From a checkpoint of a small mixture-of-experts model trained on Wikipedia.
Experts: 160 experts in each of 12 layers, 32 Mish neurons an expert, a softmax router, a shared expert of 64 neurons.
Below are experts of layer 2 (counted from 0) of a mixture-of-experts language model. Rows are named up (a neuron's input weights, with its number), down (a neuron's output weights, with its number) and show model dimensions 0-127. Each number is 500 + 25 x the weight over its row's rms, rounded and kept within 0 to 999. Numbers have three digits each.
Before each expert's rows: a language model's description of what the expert responds to. This comes from a sample of Wikipedia text that the model never trained on.

# expert 60
It responds to: Field colons and on
up3:544499496494515512541511445491538509518483527515510471491498481480485498535493505472497486486498494462499469507503518497480463519528503509494483502464536500509486533487515450464517502522485540527550497455553515570491519497501517512477517453510543536521492486505506511491539498508517496511475557547528492467517480479526485538502496443452536503523529518515515483490519512472516503524460
down3:466448509524486507492508497492465505479524528479541470470519481524481462526529452539473477519487523524523504461485511465506531462484516536486535509512456500518489475498511496499538518444456511474542484572526474518540502519505477477517516528491506522476507486518479503491476508466498446484511495465467502523465488535490495473528481530459480497499507503495510528486453500512521515476528
up4:434506515476517540504511514504531495508481492535502495496462487503462463448546515503514483517495497493503509504489505506482524532489498534475466490491482489541517516479472491494496485541524492467500491526506518538463468490499544570483516526489502513527499501471472492498518520514480532471513487537473500509481475463534542439494506527541540494510510557520546479494490489480524558524502
down4:477559456515502504494482520507512490519522510476477525461525581486476545511475532486507517515490520503463481512515491509495559469456483504488460540477479480481503499485500498544530491472487506498462462455511486519493502521494505455508452489509523500490473540482498517469492520492487488533492522475535504465510466525454472527474509477451466518488501471478504475532539519483473491500507

# expert 56
It responds to: Suffix ing and similar
up0:422519490514498496528510493512498478503510491499551527514536503487535493472474482483464521418468526485533451493467540493530520497486480517519517499491482467467491480461503514492454508505488475450503465507509502498520500472495569491487524507512450467521489489470476519494507506454510501498510509497431467473488493500475529482452511505514518514500492500546475524496502516497485507511479
down0:509482481498539496453512456523497469509477519516465517477529458507544486502476467520492495490477500503473485488469514462492540483523554509465501485510540517497534491536478480504542531495522505504528505534522490501509461500512486514505540530469499502506502476490479544467519575491520477531440492511546507502485517471452526529547492507498495504506513479510478489476518457468538538505494
up1:484473510557472541489521501518502541486523498487473481492521495494493508449513457509480555511505496496481539483479491514503481515490514510498474461490426503498511524503478524529538501474541540481467523497488447487513512495487496492506511504525514471482518524477495497506508547489539468515539494534479525514535485463501477485492506492506453521488496466529518482508527505469452459481579
down1:506547490455508475483533478483490489492468508477501485486502527524521535493498529520487485503517559563521479481470505520494536466513512492491541483484527484527459481531520537503487503513468521525510471504490496529517474549514535504464501502453491521501467463532450485503464455515495489513457444434512507480532537498504492500501510511484494485491523495479455499464546503510508496514477

# expert 58
It responds to: Place names and units
up5:463538511495523479455545475468530529489501515509504508500448499489434514485525510527501468463487494489494493504494532475459481502479478501578496524506454493460510504506516514510497512485517495477489474547475503453513511506478472521503543480521532499519475528496486473527489508493461474493500512540496499482471475519497454491449467516523497509564496508534480493490483493510541473455506
down5:570490512537509515508514491472550521507526514510528457520482511510489479532516487445460503504469465485472501534497514533519452530517529484539533538507461478494481500474512516510478512488526531490517464501540459519509518509494471438502524526504494485548491510504502481533512520517507513561486507502519481512515461533523499531467490528457506489497507522492455556492502486503511469500488
up6:520543481512491462495539499511486486455477502490471478511528481488508503462503526537497489509519493530528479495489467443466514532514464475517481542535543510503470486485480512488515551522471538521531496527527476444529504476531511482523501494486540477481523509466538514486500491470498487482487480455501493529490461519536533444531525483466497542548494480498474504503507510473500487499543
down6:498512482474509506496473498441482428503499519482457559483521449498479499503495498462541500480512529512539490523519525463492519496525498510479525468467478522489453475483465512503497517539467486497541524524494520511500529504473538480472502494510510537482513497493500486526545511484541486470498510438459496488519507474539485498521539489471509516527450519482484456477511512499466491467501

# expert 40
It responds to: Articles and determiners
up2:533457461512481540496501468493501463482470505476526506541493509535488510454485538534534463508523469498514549501528482464483505506518480497507504509509496571491468514493476486480555463470492529463526511492543489474477507481520506493502481508516482504512494486498543453516557485454524479502493507447486470521531477476542505485471484512510552518518494491528523503501493466515487521504524
down2:492493514506517465518442499521516499487474493491492534452448500523495502467540527503527474514504500491515471469520513461452534486526509491529494500512490531495516488473464421488510496492527478476523512520483497498475485559482497487510540501500491507486495523530467504501553493495485501503528508479466504506497535481534533474485456506466463499566536485561506480463497481494511542491496
up3:550469483500500491484506514559506519473503512481469481497506499528447423486490519476481487483512474543500498512499506563514469501491423518536525488481481535501466475498508512482493502511508509458499511501492489517469498480475522502515505493495431489531450456525525510485492510456492502509475507464533518497525472527455482510519479490510493526522512481484525478523515515446494469482493
down3:518517503473496529512540528488533489482512507435512478498516470491519477517524508504540519457440508526496515512490494437486522522486512525528471546478471489503528500521513513462504492493505454454470478500512522430495507516504532493509448500482476514493489475483496540499448508518494494522537504537519561473488489503472509489532541484510534517493485504523495512528537504477492520521462

# expert 62
It responds to: Pronouns and possessives
up2:512499505501476492520532513483526475478497498488499544453502526524529511513534518536498480524481447490498474500542501523473497535519448492518543469523523473504488479555490505504484448494473484501497548509502500463510560479467509499494491484517492504480514532502503466456501504532475455536486509490508515477486467502500528489491512469498514510507511527514538534524445453496434500471457
down2:501522469520479513500524528472472500551527462478493485534513589449519512485500506471513481466518507559530494517492472478493499456515499519527508516447487517505453540487480520484494512523479522543491447521474503494536503526460503489514496509506525485499483444549507522498509499498511498450530482470461477501488529501489504477504514493511507486500533473524508483492501505512535551475485
up3:518495489424521461509522522509478515452549538476506516513506465491472521467497530505515519482513495487523526518453515446489526431486537506491490479529502536500513476483505525498490525557489517517498464512508526511466502505478521550476468495534491533516493488503486507510533541493551507501519525506523476493502448482530520528502508496512478491500483444470512460491492499498473539496494
down3:445463506534529538511499521469508526522489523501474472488478487538487545535479524461451515532491512480482507466534527539521504510495490480502446513486498493480503515468499492531513500483465478478520541528491494522511501497504507488502500507494480469468527511474540501477509476531512514521449501533455532545545510522547477451500471473492461491520529536493521523524474459494501469490518

# expert 54
It responds to: Verbs after auxiliaries
up1:519530473533515474510487476466530497506463501526537522500490548461487489507516491529520531526507506506499525476511467491542510483442480517474504509472498546500474503510473422497539514480503452512514505523500512495528517539463518450507487537474491527497510508457483503483483503528506505485527556478552522523513484531526522504509482535511469503535510489475448534511462504510507520509474
down1:465511509511502493475520510482532514527499509467510517486458494478520473537546490498514517478492483497471491496542455510510486474482510527464483501550479508497487489556486519513485489479422483454536499502528511473502521442524467517525529507468481519504542487473481518520506475463511496515516473531478475560487530490526469528439483495536487523467493523471504516480519514487512510517536
up2:483458496508454453499538494487533514493508524486482538498520540494505488496540482557517463538493490506477500488502493522525524470507525509450528501496516498460489463522497480464498531488503494498481525484434488514488507527432509503498513470451508494485521478514472490471488502479500478490509476468499517437503564499511548478464480495489495516533483525463511451507530493505525520475511
down2:523516500518527521493493444508495518488493493472449529502509487500482495518481523485477503493494530514501494500496521512540585505462510500463523512460509516524502517527487511509480525522472524490501466469507490505475522508503506522478520508506500544488517517477526507547509561569445490508532462494511519475533481516536542501494515535510513458475459493428517500523502509498502532459481

# expert 63
It responds to: Subject pronouns, copulas
up0:526500537502498454445484528460531471557503485463461470486546472493492492504519485519546485506490517551501550476516505433463519516522468508500498504538493480521434520498491501477545471499495492512488448532519497510461475476526503488509547521494519512479519503453510488489517517493463480470492501514526492452495485514516476499506496494492456508499515471513506470489504504494452510506504
down0:478472484529522479526532521523492487523529488501533493527487506475451523537549525469495539487510502484522452449516509537449500518480520514475491500479514536505519493516512526508532508442503542493516509469485460472480492523464478450527503461451472488518468489523499502514508520485498512503517522471468490525466495533456526501492471522548492451502506496524517501448498485489509537484504
up1:491508565524504474508474547506505515516526574485483473500501473464511556495487492544507530520522499509509468476472473491535503536505486448495502500449473556463502496478491504542472482501504500470505514473462482492531501502494477535490452485457492506502493541487497500508487462486504537464524486533481471522483510514523483526494506518476475503475479456486461480486496519542526521491519
down1:459509475460494533512512461503518491498456458495555541519529499537474480515505536480453475503449501510493516521525530494487469515484491534532492502491526476495510492549502505454499528523530513505480486505513512532484501559525512443484542494554485495514488488518492528502496546475500448502480496520519539465475516457464499484490496479522507533527479525504504531458499471505508503512517

# expert 2
It responds to: Word- and number-initial pieces
up2:488494509510474502492481473498499488504519490482526472452486524474541520498517476486492519459483449473501478508507488494439519490511477547529521512529524507509449538531513497481503497494472498495483494505489503545465538510487506470570480553512516536485499522473560546519510473487494512499520519500497497544474471417495480522519512504496501499484526492497510520513487476464443479511522
down2:494516530511456479541504503467464498545454487516501470465526489473460490514571467509504481462478501484516470468474512499478510471493490530482522443481533496532481532493521482500471500507513500507466507557516485505474514519468524519477514473477482497522498492484505500546516496527437473523512494479487504530473466459501462516520506478534543503448534503498506529497494478538478512495520
up3:498515527537538524481487508517501526520496443510500451466513560459488493529483485505495532475453475529506551499501539488544476523446537503523496496506483492485491490468512524514536506467470519484498487487518472487512438479500496471512473458513520484515480523503495528498517493541499548481502514502524488479452524537508480487481449469542440508518508474528496498509496499467503507500501
down3:513506523500478484518489473490499485492524503525489536489509447454518453518522526497506463474556532462505468497494506468471498505432516455489508492519500508531502552538481520502508557516510509508538503500514520464530542489461496525495471483445518530509510469498486493519490488537546512473477505480460496511456508481466435506491503508531484520506507480483492490490505470535538505518500

# expert 45
It responds to: Mid-word fragments
up1:472501461528525497505473483460491479531498524494455523493532477505447505490496525531507497538478509492493489550504553500462520502492511477518502501514488452480489471534515481528527469504496501521491448490534476520504539516535491533468478509484481486534473512508467510454502459521474477482510517479544487485474512527511489463483505539467417489508511500486508534521448530496519515487480
down1:507464525488526494493504489502489480510502474479537489453493485551518541477507488478471501478494487537506496495462500514540472466453487513461519515532555512515522520546489514473461532492462511489521525565468499499482470501484463508534534508498493526483507471519500532482525456502520460512474507516528488514507513547504523510511475462510483561515550472541534505484519528506514508508475
up2:498485513472463482539481527473490497478484490518536488513527526514484520513454489455507541460518509472489546470453522528529482492465549449531520535467496517526531484482527504527498490538515486514516498522526500457514485452515505526501497517536510478458486491534520486498479510544454540454469471508517523533502532548482519489541514501485507523485494503489512501512498531532511490511529
down2:514497526489481535481525483494516557488520515467472562514511456487477514522525529539520451450515490519527475496528505470485541527491494514447501501496516515511484498453480489475529464535488490495496497488467498547484514561541534489492517521492500559508485502487502494537475468475469468546496507470506498496475502501462498446501500497479528521531480479485466470527519502520501493495520

# expert 12
It responds to: Low digits in numbers
up0:470512514447499496461511479521508509484485496497505504481481526530454529482540501479494481466495476460533472491442497472510486516488535536489474480463473505483530486527504527477495523470475503445499474525503483548544548486500520473521511488509503509527440515474488509516485468512514495494518499507484501468431460478515499515488475519433514510464514503523563499504504505514512516508532
down0:474506487546462524492498499449489510478525501495479505531515500474538475507559485525519537517501492483490492519500548503487510483504477538482520528494487463505502526452509500518516516511482518531483522496518503448502507500490484488512515489527512505517568458521503499490477489543464497513519484467543497518537501494474455458498510544545491487493519491461459499491446458489447495481446
up1:498488486457498526550489493503463543478462441542533511459514488484507533500491500501536540456517500539511543494484496508490521504480490460452503512477487528501481516495482513513511474539481490505493470488480534469468465500481492504513502492479528520496468465500508501480517481516529496509520475493557488471502560509480510496521549489524489500485496520473524584455497531467495514519495
down1:483514520513534480492480505484562484523525492466469481526540503553486482506556480494480479516483551508521494537562469458505511516509491488515454477496508511539489504516534480491467523488520526513504503503485509524527507473536547475556492485474476475522496521498501535525501514524496482502508540475467472501480452545531485486475473480465503488512509513534513458540510476509518472474505

# expert 9
It responds to: Adverb -ly, conjunctions
up0:497514478504518492475507512477521498491538511519538502511494522495505492457526453484516527526497465495531480531513506517509508493474488517515469528532472447514502530529489556525524503489477506515506491503485501477519482500461539491493495540485461495548567444469482517526525459511521538522476495506488436550515507543455460484503482528457511513481523488520496481487514544500508506481479
down0:494479510493528550500507470490539514456462498495479483468531475548532510526533513479479468516500552491488484465483479520493479510512449498490498499515446547475509486496478478519525532502486476527500472492531540508523495498556489510471510467501475503471456480507561483489489543470492487492463525509477520484496499484543523489480484482507502459534475506523498518513502494549481501549542
up1:492536489522497551511471463499480474458486487482486497463528508479540525521510486510473500471539526527491473472485504483498470480512481496499478549518455498522438490551571462477482538488504502505486482509485482515508518516492513480479520465457479493482433477498511456514480524540533505510521504501535509535512515497500499524507507481508502529538532509527493476498529541467508508535462
down1:525488477478513465507483513472561537527522529505543489498507500477495455491477504453499499469516515476548518499514492512473504564493525497492545495518507479486486469511450545480511477522511475484515533482500497495500499454519502483463539484481508500503514525526541507522462435514470462449518514522521487512504513503528510464504490474480494529481501503489455517502527481572482493490521

# expert 18
It responds to: Of and prepositions
up2:477523502468514491523458541523486520480519531529481536491524427507476480564498532513505475504485526495496469494486494441521533481486485507493523494466535528467504526478506441520528455502493472468501496525493556483498487488517513488483483503521509503482512453508464502491493515530462509476532567468513508527494514472531517501489513522496502513523473545498543515508540530502487508486501
down2:507462499494471519477566461448473459504521512473466489490521484508515467498526500488498496485489499535522483464500490493509501509477527469510503515517456535536497512490524507475504488501501520492486538529475465498511519496480490506512516520511505515486504496511521467591465514506520460484515486542515503472528495480519480477532481468532491506479543452525508475518501520428448524545501
up3:534496520497473474545559533463484494486501520495478525494535454513506490498466483540550480460452513527454510485541481500490508501512519522462501514544510481496484503511484502529495481512487554524530463501493500500482481576450482517509485508520456522484508540471506491487487500482516485463525504505531540515497517522511526502467500519494520502508483494454470476474453526527506495532475
down3:500474490492483503545531503493533515507528502478528504492489520499493526508515523481480459452498513529494507479537510524554479513473473467497499537484513538519522489457519525498507500485466513551541552532498509523480543532450477512525543513465496526500522477510499541485481496480464512507461513461500474525557519520518508476505483501516512470478469458491470500517539523534493551527486

# expert 38
It responds to: Ordering and time adjectives
up2:504496495503491466450483462476514512538511522510508485508512506476536496536454501476478497475508492465475466473509481507513465505494481489495497515462449527478499469505476473588521498483520492530500529475541493479447508465506474512489485515488535506478505510451476458512526494463458506494481483475493518510526516524496442486533528494524544506463485483480500535518514546515489465496527
down2:450467469464496493482443558514528493516494495480479505471520460514529461507494508499497487477507469457496486496496488521508526487537492526498479501468490492527532500489499477505510524514549476470464479512480517480499480499503499505491572540495495485542509474546516462507495484555494508500495494496509544506454503457509504510475487530523546493494450430503528493502522447508502497503512
up3:486499545488500517517487533493499465475508519491467512509448525524489467503510475479469503483494486480556517494457484516536492526519497516500469517480507507518506490487529506555511489497518508519477496482556520475484519522507502479470519532512501446506519520503468537528502495513496542497539506490522558482496453502507538466482547460496512473532496536499504470560437514487518491553487
down3:521544512503472471499470462515480500470514547488489433471523482529509509472529480514525504468510517515513476517489494516425501486498484489542508477487488500578499507507545481483509526541497491509500489470503515501465488487552515477472508509497569512512453502489486509524499536464509535453483479443486501522489467523485475510520525478512508519512514491489511520511449480482513496491500

# expert 3
It responds to: Verb and adjective suffixes
up1:522506481480518500484487554500509484480498533503511498466519506482473541513457449523512519509512508518455488481496506494484510483486556476525531507521510501514479506511527479468489520538513510533440546476502534479531524515507509561488476535458517476544511488543519463486463506503494512489523486511478486487434470489482519477511510508487480498483540515448553488515530517485504511547510
down1:540538473521475483504480454534520531514575497518553514514463523496507513473505537464485515500510509452509470495512516484551483530487460481504459491533513492479487520541499463549491479503492525468508481513514508535482461512517476484534485514531461497539513484532547514473530512496448481482490522501486503530531502542484536509506516527520514504484514508505487480514498474526478471497467
up2:494492561498545527553462512512514524494512497503482483516475526504492524539476539450503484490479505486500492503467533500519468529473508496488501443473525477483435526523516441505483518482466505473518523494509492536500529482485492434455497464532516487504450506519516476506495526490462484517520563495526535518492490489487518507484496488533504469515492501537531534509466503482504501492483
down2:478513491533491501451452543508480519513536481508499502519517513489557492516476510489481496464445488488503485484537531482479530524483486494483507487521501475473473515484465539493507508525509538473524497503528463448455491474498463517548471502477522539496514497550526492460471485496465487517511512454507541491480490465475492480529518503498490531504524485469470460520489480488520486458443

# expert 49
It responds to: Vowel-consonant word pieces
up1:495469499516543494497511472450454466492489520562511518490493532529463509489513518517490460510550511506529514443482526478459559465509494476489520525502544521484512519505490517466486474518529474544493490464535513488513536524546496506476534510538463471493488466467469500493497488521497467534495465466520498515472475524478486501514490519509469488490529507547513486496495486474493527503537
down1:472513473504517522486486556522552499526469516531498481516502449514527504503456509500487517489465483508517499461461504517467455519500492464495507481439523481517523497492482482511504513514483500503496505508500544465497460499469479480508487489520519533494496532580562517490476503476515483552499445514517473505520523516488518478500528520526481478503495451486519461514509526504522443504480
up2:496470496465449458480456504578509496477495523501476461477495517457472528499481463501493513504550460531509497502455487513505492488496481480516502485525525531507534504468516460483464497483509538513487496512483497468503499501498512524443469479517493482529500504491492508498498503494464468490497489499504498533536432528483517527491487470538528491504512490502580498492502536504546483452499
down2:520471527486488507479494478507473534503500521529522520499500457489556463500480528482496500509461470519533472461531496494487487500501494503470505537456532481482440485474503469529515511480498487529472504483489464527486508489576537531490470505503509495451439516515497519525487518505510481521506554534505501526455540470519473529504505487500490527532520509516465504447507466492496499512537

# expert 17
It responds to: Word-initial capitals and digits
up3:480470513550461505529525500516482519527487503480526533469456512543548495557506481511513492480492499487515510506527536480518480518486485477464495511485512526485481520535498500530519545500495514472500529490490451561479453499479492502509513478523509467523532516471549479513490462471512506523519520486531523499489451489497527482512529455508509511536500490533464437525463472488467511518496
down3:517512516507515498480501521447474511463531511521514480464488487537484491517501505484474524526480533491493480527494455501488467511488474484520500484483482462536477501539466508508552518522513544487487466508502484452513490500478501528511492466502533480514510501554547458485498451452511503510486487456479529525479511546498503490472509492454472523496539504586503513511517479533462501528500
up4:466518537545482526479491541437505463481460538509463465488518490456447493475493484554475482509509515513510504476498468526525521489500498510461494466502493538484517515494490471473510466508508497494486527475475513502509546508497506477472518495510466462494505512479503509480480483521533524484501469485523484541525508506487499493517443539543525474517481534485520433520522539524534514489475
down4:469454479471552532464511455517522461532530507469495528521462498508494485500508422483506502497511446492516481489508519516521457525460505461552499467503495506526486489531498488466488449547500484523485498489505522483511515489476519464496538525523486475493479542532532479527489483470522496484467525502477513480519509514493483541503527545527501482469520468471492496495522517479509465489510

# expert 5
It responds to: Plural and inflection suffixes
up1:483529519494476550515504476475498491488491509458473496477472521533473497501520504500471484545478460471469503506506506494503420530513496481515488499481466445510533507513509463459504500491487513424498478496485499496513491489485429509528503483482558507510516547478549521503519525518524499504525528529479510478519491497487505525480514515510467445478536510524497458522497536529496483527494
down1:502547473489473504481470470500486539511452464511532494472541529492561526486505493520464454476508540523503569508531500498504542516465530530538496517523493493472475488463515510511507518498493478497526507488489509531530482488467490504496475548514506516477472476506491471520537493458494542508505464437478489482478497468531535464541482490522493482515546507492479491491473488497521480501504
up2:498485508488455451505531534570491478489478493467473472483510506509544524545490483523525495529528554513528480484479518478519517506493513450492497514500476488516499542507472478493482480481498473487478465496479445512550480519505524555526507478498487512470516462513458509479479511514515489505500501553491552497524477522546498512482508515520519497498510474492536444481490511481490508553524
down2:524524466501530493525474491505474526516503500515470507456478518557491466485483472532493497476506506481506549510504475471534505541499464497474479499478520538516533483473498481473473520477464492521506496515518512511477507455499489460470486522505529506576496496501543496516520501471443496504515472485520464530487483470475474470502497518441493440462472476503500531491484484523491486448484

# expert 57
It responds to: Clause-linking words
up0:537506470461480495485519520513493519494481499520492485472498470537522490513502538484487478477493513546487476490532581494521465534532508525492502479548536470465478517501548455500510453557528473510527515491528514497508494489466492525504500515487468485456480497499485535509465553516483478454462514509468503493512488510493512516476495519493519491483510527546554461519499512533489486482530
down0:489516545523505487534499496508522466499543491462496530503455520516465488503489522470543538456527491479434518492483477468516536481525496514475438499456469492508537546523443518503487514542509542498524494497508474467480512465470478478518480515521538509477499505496533478512543466535524484509487483517497540516511499477478495480519508535484460502495470536469509518489494491512480514522493
up1:560447527504504534544530489512488463458534531505459502461481511453491455490444510542523513507540522518484515546506457497504477497463517514460536514454527547515502479477487513509536483509483513494484527487513487493531492536499487537522516495530500505501450498501451506442534494483494511511468479491483498513480505517484514515524494482513492481505513458470507512515529486522488503510533
down1:454527472491523483443473530488513534498475467510552529509491521533533501471520475454554460532488473495522515493516534490492469507486501508506482486506511451501527485511485519488463498501530498484522455513482519510437467508500542507503475473468509512552542529498510493508478538489489533489509496516512486471492533541519503520447521563506494514479511501524496525479496466494511500462489

# expert 10
It responds to: Colons in infoboxes
up1:520454507471508485488474521491506521531491503529498505506514540517487508480550473551472535459500488540511457471507503519488491513510549503527480478523522529522477505543469482529502483502463483507526478453540471500508466505514524503529486478541443496490550498466507494547474464473497512495491518485484510509469503493481539513516512470502528496504517529564527523494513495469452455481505
down1:487492458506544486490518490503526511494528513489529476513525502531494522484491505468553521518494500469489515499493525514512505514468499541466500419524555491493524459500556485526526514523484494520453536486516530502512528490490482481483491492472528525575511508527492469501531505500535487531498551505541533480505515468505518477496506533462515504501496526482489538464461509524521473486538
up2:525492546525482540498478521545523464503435483446475535533506483517494524507507505502503514487532483506500529506488511514530499481542543474485504502500490481553481490485484500490524479477557484538525498471534395522523516485481492521504486534503479493516473540499538497520526494499532508474495521511513513472487505476465492533525516506493509480487475492521506443491501482532525484492481
down2:501511483516514502508457518501485473546559498522553473495498542504494495482458490506525524531471494481513503512533525490473503508513522508539486474529513443448447532473482491447499488498467477479516526502505512475501453489513516501491527476532511520501468538501503526474527558500484508518465510505480525514451500512515473494510494539477484539555457518511502528459515525489489471496515

# expert 39
It responds to: Locative prepositions
up2:504467537493505517498508509534524513521496504508483501499465478503512476549529463509518457533484518511502494486490491546461509475503558540560497510539511481489510495489488486546469493512509525502537509531473509494560518522467510478531478510494463497475482512518483473505474492552496542527484483497447512547476494453459475448483511510513444502506506500479486457524504505500480488508532
down2:497488492509484473515497482516451457522528443527488480521538537495485544499500528470459534468534482508516477505519526461503519475487444481491496443525523517498499496503533513458526478521469498506476525534522509486434516495516493473525533507559543507505504502532545519526520505456510487514503537450502498510532536529530488503501522472498506506467474497520477490498499520511489525480490
up3:468512546485476487456527545502513522531473475522532482500486465516509512532444524500494524555501488525520462538481539520500514502491510518462482531524509521520532473470511521464489525523517483492506541471499501539458529472504501531474507547514465479498469469474505537514484496502484522507513500489502481503492477534527502478504464563518458510455489513481472469522494489534523487538518
down3:499539488512509500513485488585504505503550456513517519520464499472486516481504477500478488512520514479463493468506477496490522497463484518520511477461508485533501521497511502489492503473451534475451518501529532575516477507489477471504503538467501480537532521524512519463515470502517500511481453474477505502521525506491483460454478494531498519478530501489495476506497456514441548481520